config.yaml
num_hidden_layers: 11
hidden_size: 384
n_experts: 40
experts_per_token: 1
d_expert: 576
d_shared_expert: 0
hidden_act: "swiglu"
moe_layers: [2, 3, 4, 5, 6, 7, 8, 9, 10]
router_score: "sigmoid"
normalize_top_k: false
routed_scale: 1.0
balance_loss: 0.000317
balance_bias: true
scale_expert_input: true
init_std_router: 0.0103
lr_router: 0.00138
num_attention_heads: 18
num_key_value_heads: 6
head_dim: 32
vocab_size: 8192
norm: "rmsnorm"
norm_place: "pre"
norm_eps: 1e-06
positions: "rope"
rope_theta: 10000.0
rope_fraction: 1.0
qk_norm: false
attn_scale: 0.177
tie_word_embeddings: false
parallel_block: false
init: "uniform"
init_std_qkv: 0.0264
init_std_o: 0.00563
init_std_up: 0.0264
init_std_down: 0.00563
optimizer: "soap_variant"
learning_rate: 0.00256
beta1: 0.95
beta2: 0.99
weight_decay: 0.043
lr_head: 0.0053
warmup_steps: 200
schedule: "wsd"
decay_fraction: 0.617
decay_shape: "linear"
final_lr_fraction: 0.0
batch_tokens: [65536, 131072, 196608]
max_seq_len: 768
doc_mask: true
train_tokens: 1171000000
max_steps: 9784
dataset: "wikipedia_en"
Below are experts of layer 7 (counted from 0) of a mixture-of-experts language model. Rows are named router (the router's row for the expert), down (a neuron's output weights, with its number) and show model dimensions 256-319. Each number is 128 + 32 x the weight over its row's rms, rounded and kept within 0 to 255.
After each expert's rows: "raises" lists some tokens whose logits its average output raises strongly, later layers aside. This comes from a sample of Wikipedia text that the model never trained on.

# expert 22
router [ 74 147 164 157 147  93 145 144 158 137  95  69 148  85 171 106  76 129 141 234 150 126 115 148 167  91  66 160 172 116  97 206  99  91 122 111  93 149 194 140 188 154 104  73 132 132 137 107 153 187 115 137 139 122 133 145 155 141 130 155 182 144 174 160]
down1 [134  94  99  72 149 150 110 133 161 159 115 152 147 108  76  73 123 145 200 131 137 120  92 136 125 127 173 102 106 188 128 120 141  99 167  92 109 122 131 121 161 155 146 118 109 105 191 133 123  89 103 131 145 162 152 149 102  99 148 131 160  97 126 130]
down2 [124 149  66 130 172 168 157 140 102 114 139 122  64 113 151 167 113 160  59 114  94 177 162 108 129  90 103 135 146 159  84 107  96 145 138 149  99 152  68  33 170 132 117 127 143  72 126 151 112 174  92 100 122 140 150 124  98 129 165  99  98 166 122 113]
down3 [147 100 103 139 157 140 177 136 155 109 163 152  62 162 114 140 140 155 146 101 118 182 148  73 107 119 150 127  85 132 116 165  83 152 166 133 135 132  75 157 177  93 121 103 108 149 112 171 173 139 145 159 167 117 151  92 142 131 216 102 118 134 106 126]
raises: ",", " and", " of", "s", " in", " ("

# expert 4
router [141  56 130  99 140 106 160 135 106 101 101 185 106  99 108 140 109 141 209 167 159  87 103  97 162  54 119 166 148 130 160 176  90 128 111 125  91 156 155 101 173 141 132 111  97 164 130  93 136 155  86 173 116 121  87 162  83  57  74 120 127 145 181 121]
down1 [145 138 144 155 181 172 158  94 145 148  78 145  66 118 179 123 125  49 157 102 124 132 104 116  59 187 127  89 130 138  88 117 115 130 109 106 159 137 106 138 156 115 114 139 135 131  70 165 123 152 105 127 128  94  98 164 133 107 157 142 126  81 111 168]
down2 [186 109  98 151 127 126 166  69 128 143 128 155  68 102 197 106 139  99 124  57 121 136 184  98 109 153 131 152 155 159  43 165 119  68  88 132 152 113 118  70 143  87  84 180  95 148 155 149  65 114 143 140 142 129 133 124 109 159 105 107 133 220 121 141]
down3 [104 120  98 144 133 189  95 102 149 182 129 149 146 151  86 120 171 102 166 157 176 107 180 122 118 162 123 162 127 146 107 104 115 125 106 129  89  87 123 139 114 112 109 108 133  94 138  48 141 184 107 126 208  58 172  82 153 160 118 138 116 149 154 153]
raises: " the", " a", " their", " his", " an", " its"

# expert 25
router [112  89 138 107 130 108 189 153 123 102 100 135 115 115 154  71 146 127 144 167 167 101 101 143 144 116 102 109 114 132 200 204 126 151  70 101  95 164 130 137 135 115 113 128  72 128 117 133 171 110 146  91 175  80  93 152 175 117 118 145 137 163 155 159]
down1 [154 136  97  73 151 124 142 150 102 133 165 129 124 124 150  64 153 128  98 144 123 154 187 159 173 128 135  69  64 134 122 104 125 103 135 165 124  95  87 123  81 118 147 142 156  65  83 133 108 120  64 143 170 132  69 138 133 149  97 121 170  88 156 140]
down2 [ 81  78 141  80  98 141 111 147 108 112 179 162 127  98  73 111 141 127 141 152 116 123 112 104  98  75 171 109  88  94 105  73 158 186 142  94 136 175 110  41 172 164  60  98 111 103  85 146 166 135 154 163 103 158 114  99 152 123  96 178 175  96 191  80]
down3 [128 194 117 140 143 176 174 143 155 161 149  59  67 178 150 111  89 174 109 135 111 145 150 135  68 126 112 147  96  88 161  96  98  85 122 158 204  85 192 141 129 147 182  93 133 104  93  97 199 179  99 134  89 115 126 164 141 143 126 106 136 103 169  83]
raises: "=", "The", "In", "-", "|", "A"

# expert 35
router [137  54 142  76 137  85 161 156 106 149 123 132 119  89 113 156 156 128 171 103 141  88 174  74 151  36  87 148 195 167 163 176 173 120  63 105 128 163 140 100 123 139  40  70 102 179 155 113 102 129 116 170 180  82 118 128 182 130 119 116 106 184 200 131]
down1 [146 186 132 126 134 104  62 158  74 130 141 167 138 117 170 155 144 125 102  68  83 162 125  98 115 121 132 135 152  98 127 172  80 167 133 130 130 120 161  83 129 140 133 197  86  80 105 177 123 160 104 112 153  80  69  74 135 111 157 148 103 119  95 116]
down2 [ 79 107 146 183 138  75  82 100 140 142 168 155  77  74 118 141 122 184 126  96 142  87 129 163 114 115  63 104 129  96 143 155  58 183  62 151 178 146 151  96 173  92 152 111 157 125 116 104 198 156 117  89 124 118 167 185 153 110 114 165 143 189 129 124]
down3 [104 128 118 126 127 134 144 139 199 113 112 161 100  88 132 122 126 126 150 130 163 114 164 144 176 142 153  95 156  43 125  61 171  83 101 121  63 146 139 139 116 122 135  95  95 206 127 147 140 123  87 118 135 100 156 118 119 218  81  62 156 185 136 185]
raises: " |", " (", ",", ".", " and", " to"

# expert 28
router [178  98 111 116  85  91 131 124 118 180  96 125 133  91 123 110 120 125 114 135 179 146 175 105 162  36  76 145 116 123 112 184  82 171 139 138 150 103 175  93 152 184 120  63 172 148 158 111 180 141 151 138 172 171  93 118 135 122 137 146 102 177 124  96]
down1 [ 95 111 116 177  91  67 132 165 160  99 180 159 159 155 101  97  83  89  85 126 118 110 148 100  70 135 158 135 124 101 134 144 107 105 142 116 136 186 118 202 125 155 107 122 142 144 131 119 122 153 115  80 164 110 139 137 189 144  72  45 160 170  96  96]
down2 [158 127 173 190  74 155 139 121 108 120 135 104  80 155 118 143  80 152  99 160 124 137  60 172 185  99  83 129 150 156 167  97 131 157 147 112 190  68  93 125  97  80  95  56 163 100  92 144 121 124 139  73 130 184  53 111 155 112 119 188 178 127 120 118]
down3 [115 135 161 147 145 112  88 132 120 140  95 165  81 132 187 115  86 147 146  59 115 160 137 127 125 157  96 147 174 169 118  94 141 148 134 121 120  96 110 129 124 138 126 182 100 130 123 120 109 133 135 144  77 130 151 155 101 113 186 113 126 107 113 114]
raises: " |", ",", "\n", "\n\n", ".", ";"

# expert 5
router [167 127 111  92 130 104 153  97 167  87 147  90 116 137 182 149 132 148 157 155 138 160  95 121 172  68  95 118 172 146 134 177 132 128  87 143 164 150 188  70 150 153  59 144  73 139 143 115 192 139 110 169 101 187  97 123 223 137 121 120  84 139 147 142]
down0 [171 177 128 147 110 111  48  75 150 132 187 173 121 176  63 108 129  91 151  88 147 101 103 228 119 153 132 175 159 101 102 108 211 141 118 126 141 106 138 106  68 125 122  88 130 130 110 174 102 118  83 158 205 109  98  76 117 108  73 109 115 135 102 129]
down1 [172 146  78 138 156 164  97  96 177 118 110  87 135 153  59 168 129 124 133  89  76  92 125 130 140 119 148 116 111 126 123 147 174 111 153 113 131 141  92  92 110 175 112  69 133  88 102 141 187 157 129 109 104 100  94 143 134  94 101  87 167  95 130 125]
down2 [178 126 201  84  58 107 108 100  77 128 100 151 112 126 138 159 105 151 109 137  95 107  61 125 144 151 165 152  76 144 115 149  67 112 154 132 124 103 118 158 121 173 130 117 194 179 126  95 101 117  62 165 133 155 140  91 173 147 147 127 143 195 110 130]
raises: " and", ",", " in", ".", " (", " of"

# expert 7
router [ 68 126 130 108  99  95 210 117 101 125 123 118 139 119 154 115 181  98 126 217 128 156 152  94 153  63  81 117 163 100 155 192  88  84 107  92 120 180 131  75 181 157  95 123 105 188 152  83 164 146 100 106 119 105  50 182 155 155 175 160 124 113 178 108]
down1 [169 129 137 139 119 104 117  89 140 155 162 118 169 156  84 218 136 133 155 176 188 115  86 178 135 102  73 159 149 115  70 131 129 145 103 142 125 102 132 104 170 133 105 107 112 105 127 163 203 118  86 152 117 187 116  82  84  81 102 100  95 118  92 118]
down2 [170 159  98 153 107 100 167 154  97 161  93  86 131 144 121  94 147 124  95 169 133 101 162 188 132 147 115 112 119 109  95 170 112 165 146  98  78  62 172 133 144 158 108 172 114 215 226 112 118 108  94  86 124 180 178  84 143 120  95  97 138 119 134  89]
down3 [158 139 100 165 126 165 173  94 186 141  90 128 141 163  77 126  65 100 154 109  79 113  86 118 135 160 166 117  80 139  90 128  99 163  58 143  91 109  79 125 130  86  90 119  99 114 125 103 175 204  99 160 150 177 152 102 167 126  88 146 204 165 110 132]
raises: " the", " a", " an", " their", " both"

# expert 12
router [117 114 112 130 140 134 160 132  79 134 108 129 115  82 170  93 147 112 128 109 196  87  85  88 157  99  75 110 134 135 132 164 171 154  92 110 169 196 166 150 114 125 104  83  83 179 126 113 145 140 122  96 138 139 140 182 191 163 132 139  98  91 153 155]
down0 [158 122  83 162  94 120 163 165 132 136 116 154 194 157 108 131 157 163 142 176 122 124 139 163 125 134 127 120 167 140 143  77 155 127 113 126 149 140 173 106 115 125  96  72  89 108  93 154 182 120  88 102 157 160 172 137 149 146 103 152 138 143 188  85]
down1 [167 143 123 111  89 131 157 116  69 131 112 151 120 178 116 116 124 166 145 168 118 155  71 126 100 102  92  47 144 128 108 141 107  77 134 151 136  86 129 117 128 119  65 112 113 123 121 137 123 107 163  87 113 158 150 194 125 104  91  84 127 149  93 124]
down2 [173 143 142 122 192 152 145 211  94 111 105  93 136 121 124 163 168 149  95  98 131 107 131 225 122  82 130 143 166 173  98 157 155 134 166  92 169 129 139 130 110 143 137  88  69 148 102 104 140 120  82 111 150  99 137  92 104 146 168  87  93 145  64 131]
raises: ",", " and", "-", " (", ".", "'"

# expert 15
router [ 78 149 136 138 133 129 173 105 108 159  85 144 194 119 156 165 157 118 169 154 179 125 167 135 135 104  80 170 129 148 126 145 128 180 136  95 148 111 203  89 164 110 157 126 113 185 132  59 102 148 153 112 152 128 105  88  92 151 155 137 121 170 193 194]
down0 [158 175 125 172 138 196 154 125 111  96 136 125 136  94 119 103 143 136 102 158 126 104 141  90  74  91 168 160  95 142  36 104 111 141 106 131 162 114 163 138  98 164 154 137 148 121  21 152 128  88 119 123 159 130 111 215 132 126  68 124 154 125 167 170]
down1 [145 101 124 128 144 159 148 151 110  52 141 154  87 104 176  89 162 141 151 147 192 120  98 194 174  60 101 138 113 172 172 140 156 117 141 168 133 130 138 154 165  99 126 122 155  88  59  75 106 182 122 110 177 136 136 104 125  84 117 119 103  87 164 144]
down2 [147 128 166 132 121 175 127 146 111 111 131 132 129 200 112 138 106 170 117 113  94 105 103 163 110  98 124 158  91  88 102  97 110 157 139 123 173 131 155 120 139  54 131 105 114 152  78 106 107 125 111  65 141 113 134 122 136 129 136 163  70  72  94 143]
raises: ",", "-", " and", ".", "'", " ("

# expert 11
router [ 89 103 146 127 160 118 163 132 112 132 120 141 125 113 162 160  86 125 117 141 153 136 121 141 118  62  92 154 227 209 170 207 114 129  91 174 131 123 151 127 206 116 110  78 118 143 138  96 214 179 139 131  89 125  95 156 142 129  89 130 110 122 145 156]
down1 [112 159 124  98 180 134 140  90 149 146 128 135 106 121 121 100 111  84 161  95 104 134 176 107 150  90 147 140 131 138 147  88 131 138 108 149 111 130  62 143 145 196  96 135 174 131 145 121 145 123 130 145  62 141 162 148 137  81 214 128  87 107 124 150]
down2 [158 135 147  86 139 136  73 144 115 152  75 132 108 161 132 151 146 150 119 104 158 144 113 126 117 150 119 115 118 205 122 176 152 116 129 116 138 138  42 114 140 128  83 109  96 117 169 157  81 181 167  98 115 166  86 114 105 148  97 158  90 102  77 106]
down3 [ 61 106 143  73  88 185 118 140  89 149  83  77  88 131 141 136 134 128 160  86 122 175 175 110 152 165 157 153 113 137 137 127 175 165 140  58  95 111 121 145 150 180 121 136 138 124 130  96 102 136 161 103 146  94 135 140 106  59  86 101 179  71 120 146]
raises: ".", ",", " and", " in", "-", " of"

# expert 21
router [142  54  63 144 144 143 156 122  90 154 119 163 144 135 108 101  99 111 142 143 112 151  94 133 168  59  91  99 179 188 164 140  95 161 131 167 120 118 155 117 182  84  80 115  79 164 100 101 192 139 122 172  98 130  89 154 121 120 142 156 102 171 166 104]
down1 [156 134 145 115 168  51  97 168  87 105 147 108 193  79 156 168 119 119 160  98 199 127  80 152 163 138 112 183 102 188  42 124 129 140 108 121 133 162 107 125 133 125 120 121 152 108 112  90 120  64 103  95 117 147 147 131 138 129  95 147 172 128 143 133]
down2 [138 114  67 154 131  79 109 160  66 105 145 113 100 151 153 129 149 107 105 118 134 122 155 182  98  93 154 161 125 145 110  88 110 118 127 143 101 193 170 163 175 113 164  91  75  69 196  80 116  89 105  64 105 103 112 131 149 153 148 105  92 165 147 125]
down3 [ 99 199 152 110  72 146 101 106 142 145  91 151  98 101 153  99 115 155 150  87 163 115 135 145 169 138 123 144 120 141  98 181 117 201 142 160 140 114  61 147 173 158 115 156 125  86  68  36 154 131 103 158  84 143  96  98 165 152 110 131  82  83 105 142]
raises: "s", ",", ".", " (", " and", " |"

# expert 20
router [152 117 126  77 175 134 141 131 102 137  83 111  95 122 128  99  97 100 109 255 126 123 149  94 152  57 132 109 131 193 173 149 142 119 108 142 147 152 113 119 179 166  58 113  97 152 151 108 190 178  84  96 182 130  81 132 126 170 128 179  94 150 144 166]
down1 [113 122 185 180 161  59  37 114 138 118 152  96 132 110 145 116 138 117 128  85  78  64 145 129 121 170  98 158 167 148 116 111 166 137 110  70 126 139 106  73 147 110 184 130 122 154 136 146 163 127 130 154 155  80 103  98 161 141  92  82  92 149 141 167]
down2 [118 133 143 137 117 115 189 110 116 108 127  82 144  76 107 112 153  95 111  78 158 128 133  48 141 146 122  79 119 106  66 112  85 155 107 117 145 106 117  78  86 153  75 151 140 123 100 114  34  86  91 110  87 124 140 130 171  95 155 111 162 118 163  97]
down3 [154 124 144 161 125 133  90 144 124  89 224 136 153 140 106  95 169 122  99 142 161 113 177 145  68 181 120  68 112 162 133 108 128 178 129 149 113 144 101 169 136 134 103 127 158  74  98 170 168 126 164 149 131 124 111 136  98  88  22 135 186 102 134 128]
raises: ",", " and", " in", ".", "-", " ("

# expert 0
router [135  83 113 127 128 116 184 158  93 118  89 187 134 123 167  73 128 134 109 164 132 102 136  71 154  94 116 145 171 144 173 150  75 140 154 101  98 171 171 104 178 128  81  98  63 134  89  60 171 132  95 121 160  87 105 157 192 150 131 164 134 156 194 176]
down1 [205 143 137 156 161 144 146 119 141 145 122 120 136 135 121 144 118 158 111 151 210 131 101 107 170 193 117 107 172 133 131 115 183 140 160 129 130 125 179 166 174  88 133 105 130 136 194 145  76 105 128 135 131  87 165 104 128  82 107 123 103 159 164  84]
down2 [179 121  81 147 136 193 150 109 132 123 115 137 166 121 111  74 111 114  95 132 172 113  54  82 118 157  78 111 195 185 203 114  80 164 138 164 193 131 157 109 113 168 173 171 104 161 112 122 140  89 116 109 151 149  54 137 140 121 137 101 160 123 196 130]
down3 [143 162  99 123 135 132 199 166 125 167 163 191 103  90 184 183  89 155  77 149 139  80 130 108 157 111 148 126 146 112  89 115 118 141 174 132  89 169 172 126 118 157 130 135  98 100 188 120 127  99 106 146 113  79  83 166 109 106 130 105 127 140 166 131]
raises: "1", "2", "4", "9", "3", "7"

# expert 17
router [143  92  85 114 106  80 126 161  92  70  85 126 135 113 115  69 148 131 141 120 156 123 117 149 140  98 138 130 130 162 100 176 128 143  99 142 116 139 174  96 123 172 121  83  77 170 172 144 181 159 108 147 155 140  90 147 170 123 158 119 132 173 135 125]
down0 [162 151 119 170 110 174 138 133 148 110 127  79 162 158 148 108  88 166  68  70 174 111 112 208 197 154 110 109 143 146 124 131  86 165 101 220 136 147  76 110  85 120 126  95 133 122 148  70 163 138 115 113 155 130 159 193 124 125  91 108 120 109 153 108]
down1 [147 146 106 123 132 141 104 186 159  93 135 150 127 126 137 170 134 143  86 171 157 125 156 165 131 150  98 154 125 130 124 120 147  88 123 116 186 121 114 121  92 151 135 164  89 187 151 123 178 158 111 157 111 121  64 154  82 159  91  93 121 127 156 120]
down2 [124  65 160 155 164 129 103  74  98 126 119  74 133 123 119 113 115 123 135 128 140 153 102 167  98 104  98  87 198 105  90 113 183  98 100 102 149 134 190  71  70  72 102 119 114 157  77 110  96 122  98 189  94 109 142 103  85 172 174 145  75  75 134 126]
raises: " and", " but", " as", " which", " a", " with"

# expert 16
router [ 74 140 166 118 159  86 106 114 138 119 142 147 104  71 150 103 163 143 179 130 172 133 186 155 143 148  70 119 153 126 203 146 129 119  92  91 141 159 145 129 113  80 106 104 102 159 139 151 162 140  82 158 159 126 123 139 195 157  79 156  90 136 199 123]
down0 [114 110 147 130  76 130 133 113  57 120 131 121 137  93 127 133 100 101 139 167 129 169 178  96 139 138 115  74 143  96 135 171 125 149  95 117 111 161 110 125 168 103 144 142  93 114 117  85 162 150 170 176 115 153 147 101 179 136 120  97 144  95 115 127]
down1 [156 117  94  97 109 151 149 157 111 179 188 147  91  92 149 120 212 124 128 101  70 120 157 105 162 110  87 135 140 168 137 108 157 156 157 117 145 167 119 166 111 112 211  75  77 164 147 107 104 151  38 129 118 136 163 143 154 160 103 117 139 175 101 126]
down2 [134  95 139 146  49 183  76 165 170 129 148 131  54 100  99 196 105 152 168 131 145 100  63 110 128 112 109 149 138 147  88 146 153 105  94  86 150  73 100 120 128 175 158 146 120  68  75 114 157 124 158 120 162 113 123 163 148 124 118  75  78 146 135 159]
raises: ",", " and", "-", " (", ".", " |"

# expert 2
router [128  95 128  62 154 126 129 150 196  96 126 117  98 153 187 149 101 136 118 156 145 149 192  94 127 125  61 115 145 144 154 141 109 151  85 148 212 131 159 136 120 163 115 127 133 142 134  82 121 149 128  98 150 161  86 136 145  86 138 167 128 136 120 137]
down1 [124 110 114 161 199 180 140  90 113  90 129 179 109 127 188  86 134  71 128  67  63 141  94 101  83 129  90 126 131 122  90 140 156 142  86 127 112 114 128 121 112  58 135 159 106 149 201 106 146 195 142  80 172  73 174 142 127  96 160  77 179 162  68 158]
down2 [124 111 144 119 136 159 109 124 169 130 167 125 109 198  67 177 126 129 178  84 122  67 125 145  74 135  89 146 205 163 121 129 126 131 141 141 131 160  80 109  82  80 104  89 127 202 153 123 144  33 129 155 104 141 129 151  86 168  72 151 110 111 132 116]
down3 [182  93 130 179 120 139  47 126  85 162 152 164 113 131  88 101 112 116 108 118 153 137  89 121 144 122  77 135 149 136 133 103 150 140  70 121  96 141 126 120 124  40 121 155 159 159 140 141  90  86 130  83  77 211 103 171  84  88 117  91  96 138 135 123]
raises: "=", "-", " the"

# expert 14
router [133  91 151 125 151  93 199  96 104 121  96 134  88 107 115  88 142 124 140 160 198 101 129 136 180 138  27 104 146 124 155 195  51 111  69  99 174 124 162 167 180 141  45 102 104 141 134  94 192 164 105 162 130 123  84 118 211 105 154 205  98 136 151 117]
down0 [171 133 144  86 118  94 126  90 124 158 121 113 134 130 133 169 185  91 123 124 113  97  94 147 109 100  89 119 134 151 150 112 170 114 143 152 161 135 105 132  93 216 127  93 176 119  89 121 148 133 136 149 172 139  98  95 132 106 127 144 146  70 127 192]
down1 [103  61  82 107  97 145 102  96 119 186 178 150 151  80 151 111 156 125 153 148 110 147 127 148 137  67  74  88 126 153 116 142  94  81 182 121  92 144 144  64 128  98 141 130 107 193  64 107  86 113 124 152 132 105 137 141  80 114 124  80 155 106 115  84]
down2 [140 117 128 134 117 134  91 139  52 160 144 106 191 104 101 102  95 170  64 160 132 163 132  95 143 129 138 131 130 155  83 155 130 134 135 105 185 121 177 111 113  77  94 127 112 135 100 128 121 197 132 170 127 139  67 146 149 201 127 129 156 140 126 124]
raises: " was", " is", " had"

# expert 37
router [156  40  75 177 125 105 129 139 139 112 124 109 167 106 101 168 110  78 137 102 132 119 117  66 131  81 125 108 141 137 109 167 206 185  99 123 167 158 209 133 156 164  96  79 102 160 116  78 142 143 121  89 141 114  90 158 134 145 125  98 115 130 138 202]
down1 [116 130 156 205 132  80 170 153 151 169 135 175 191  83 187 178 153 135 157 152 142  81 136 164 170  77  81 103 107 124 128  69  73 138  55  73 112 179  99  66 143 124 145 163 136 127 136 123 119 148  97 110 134 102 139 121 129 125 100 123 119 164 159  76]
down2 [156 120 130 145 199 142 146 170 122  97  60 105  86 174 165  68 138 137 130 135 121 164 157 112 147 119 115 152 132 172 177 108 134 142 149 121 110 118 117 170 148 101 145  97 120 141 135 105 139 153  95 116  81 114 144  56 130  93 151 116 110 128  78  93]
down3 [ 89 143 142 147 126 143  89 113 117 171 100 179  54 170 110  99 117  95 139 114 150 149 186 115  88 149  64 124 122  91  70 157 184 131 168 119 146 161 109 148 145 161 177 135 130 179 166 152 144 144 104 158 112  92 139 125 110 112 131 142 155 119 164 118]
raises: "d", "g", "ck", "s", "cc", "r"

# expert 33
router [149  93 149 101 154 120 113 151 122  88 145 123 188 158 134 128 102 123 163 130 166 134 169 119 145  44  76 148 132 148 108 188 157 193  90 134 103 141 208 135 187 135  90  72 102 189 134 121 170 173 120 167 181 130 101 180 170 113 123 124 103 151 192 127]
down1 [183 135 109 173 176 157  97 107 165 153  43 109 163 109 117 129 151 167 129 132  99 176 137 134 105 134 154 114  93  64 170  81  52 133 110  53 125 104 117 169  95 137 130 137 216 183 102 112 106 154 100 167 114 160 140 152 113  35 122  82 111 127 108  63]
down2 [132 166  86 148 142 137 182  51  98 173 124 125 152 109 141 116  55  89 150 116 117 119 142 164 191  93 132 112 181 152 169 103  87  71  97 104 149 127 162 125 115 122 138 127 117 148 155  85  40 108 163 187 111 142 119 133 118 146 159 186 119 113  95 156]
down3 [134 116 105 172 103 110 160 162  75 129 140 157 114 158 125 126 110 113 157 146 149 155 171 138 128 169 111  78 127 151 131  98  71 104 143 105  86 167  54 193  97 143 143 135 121 127 170 137  98  93 125 140 113 117 167 142 109 122 126 136 124 157 155 183]
raises: "R", "T", "S", "s", "H", "B"

# expert 13
router [110 138 149  94 163 136 155 121 100  89  77 108  84 136 117  89 170 112 128 160 164 149 174 134 142 112  65 101 127 185 239 130  80  58 130  98 118 111  92  94 139 155 105  87  92 135  99  68 118 139 146 124 161  77 137 140 126 165 140 155 100 153 143 137]
down0 [161 128  85 131  82  67 148 124 159  75 109 100 109 148 171  94 113 117 144 107  87  96 105  79  95 188 179 114 147 178  98 169 158 107 166 161 143 180 212 133 180 104 127  82  99 174  98  91  87 111 130 111 102 103 104 127 125 213 103 129  98 134 133  77]
down1 [105  84 104 144 184 100  66 122  87 131  83  96 107 144 116 160 146 181 166 124 156 139 140 102 143 128 151  89 117 194 208  84  79 162 150  96 142  75 183 113 142 109 167 122 150 121 112  97  85 114 130 112 142 129 122  67 157 128 135 163 135 103 129 156]
down2 [133 119 123 145 148  93 107  61  90 101 121 121 186 126 120 114 165 131 127 118 166 139  79 172 124 177 110 186 173 132 163  99 192 122 203 163  86 145 123 139 185 153 140  56  95 186 142  70 128 157 135 173 172 111 140 103 162 116 101 148 138 123 146 176]
raises: "-", ",", " and", ".", "s", " to"

# expert 32
router [ 55 104  81  92 147  64 138 110 113 142 124 151 171 133 100  88 164 132 137 143 136 157 106 113 184  85 118 101 123 143 139 197 137 111 126 127 139 164 132  79 136 184  75  93  88 171 147 143 185 172  89 104 132 155  97 125 110 154 136 184 132  65 155 104]
down0 [ 81 157 111 176 113 140  87  85 165  98  90  52 130 139  90 146 185 133 136  66  95 141 100 132  49 115  81 109 152 155 122 121 117 197 144  50 140 158  84  99 100 128  95  88 109 167 130 120 200 119 158 102 120 122 157 141 121 142 104 148 163 152 112 103]
down1 [154 139 111 163 110 129 146 110  90 114 111  86 109  80 115  77  68 138  99 176 125 131 138 163 110 116  83 121 134 139  95 163  93 137  81 111 135  99 117 140 146  88 168  93 132 102 188 130 118 106 114 139  93 123 111 121 126  72 129 150 139 135 118 133]
down2 [120 124 112 168 158 109  92 136  99 159 175 122 123  84 115 128 174 148  81 177 192 122 156 106 145 109 136 117 119 182 121 143  53 155 152 112 108  76 116 152  96 118 139 120 116 127 122  76 154 169 149 124  75 139 129 116 168 153 148  95 121 200 145 173]
raises: ",", " and", " in", ".", " to", " at"

# expert 1
router [ 87  45 117 158 164 137 163 142 118 142 144 115 187 131 161 144 165 122 134 152 138 143 120 118 166  65 128 115 147 143 158 178 139 157  40 147 125 127 180  92 162 190  60 110  95 116 158  89 140 161 100 120 159 128 148 150 102 109 125 106  96  65 165 154]
down1 [145 118 139 125 110 128  50  84 140  88 154 120 135 191 155 151 133 117  80 155 130  61  93 119 164  81  92 140 140 106 131 149 180  86  80  72 110 175 103 102 152 105 115 151 115 125 130 140 158  86 154  65 121 177 175  94 159 126 169 115 100 146  71 186]
down2 [127 133 156 141 128 187 159  88 142 150  93 120 110 140 114 118 124 206 143 106 110 201 100 173 122 112 112 154  96 111  97  65 122 130 126 137 104 157 126 101 119 118  97  93  80 142 137 128 111 142 117 219 143 146 115 119 133 120 125 166 125 138 144 125]
down3 [ 94 117  96 108 133 125 129 120  58 124 149 129  81  70 108 181 115  71 135 116  83  74 135 125 131 117 119 174 111 192 188 133 122 119 155 191 139 165 132 119 132  79 155  67  85  86 131 126  82  33  72  81 145 108 125 131 123 115 156 106  83 168 153 175]
raises: "ing", ",", "-", "s", "ed", " and"

# expert 39
router [120 108 136 177 104  78 182 113  85 155 121 150 141 149 172 155 120 169 172 180 214  73 152 164 123  87 121 170 127 123 120 211 133 107 123  98 135 144 201  97 140 182 138 113  94 144 147 117 101 104 108 138 136 150 124 184 145 201 149 186  97 146 187 143]
down1 [104 136 145 128 152 108 146 105 144 133 145 106 152 123 183 171 108 116 115 125 115 105 175 171 129 171 119 116 108 118 108 178  83  93  57 109 129  82 146  83 117 138 150 100 114 144 188 175  86 146 125 129 102 143 176 111  99 174 106  83 196 117 172 142]
down2 [ 63 112 126 175 111 104 135 108  92 120 126 112 115 117  85 176 172 193 173  74 115 119  92 147  81 160 141 112  95 114 121 181 184 123  96 143 154 192 144 124 152 122 158 157 154 152 142  97  90 191 111 114 146 148 137 113  62 104 168 164 105 115 135 172]
down3 [153 163 138 134  41 135 153  92 126 182 117  95 136 105 178 153  82 140 158 113 138  97 105  59 149 129 132 117 121 128 163 118 102  85  79 107 122 128 137 194 173 132 110 141 118 195 186  94 117 144 129 103 144 103 107 107  77  82 132 149 128 119  96  94]
raises: ".", ",", " |", "-", ";", " ("

# expert 38
router [133 115 188  81 120  97 159 134 107 142 117 144  93  92 105 120 149 123 124 255 122 116 139 119 118  29 105 117 167  99 108 202 119 132 138 119 138 207 145 135 182 176 119  90 115 129  68  88 167 167 134  86 141 127 123 132 185 130 132 198 132 111 187 130]
down0 [150 116 137 140 170 154  61 122 144 112  25 132 248 166 152  84 106 137  97 115 165 132  89 174  85 119 100 119 164 138  86  90  88  94 113 173  89 102 111  57 106 136 143  49 112 197  98  81 132 182 113 128 133 135 115 166 106 119  73 131  79 147 102 149]
down1 [125 167 102  85 147 154 100 130 103 100 138 176  63  95  89 167 112 138 128  99 116 174 137 108 158 116 126 129 131  79  93 118 137  83  92 144 153 105  73 133 125 138  90 129 131 133 113 155 187 173 178 136 163  80  55 187 149 179 177 167 102 146 148  94]
down2 [142  88 132 118 118 149 117 104 157 137 107 136 151 132 134 107  77 129 180 183 122 114 118 105 148 145 112  59 184  73 114 136  91 110 187 118 103 141 150 122  53  96 123 129 115 137 114 147 118 171 130 122 118 115 147 121 126 194  83 114  88  83 117 107]
raises: ",", ".", " (", "\n", " |", ";"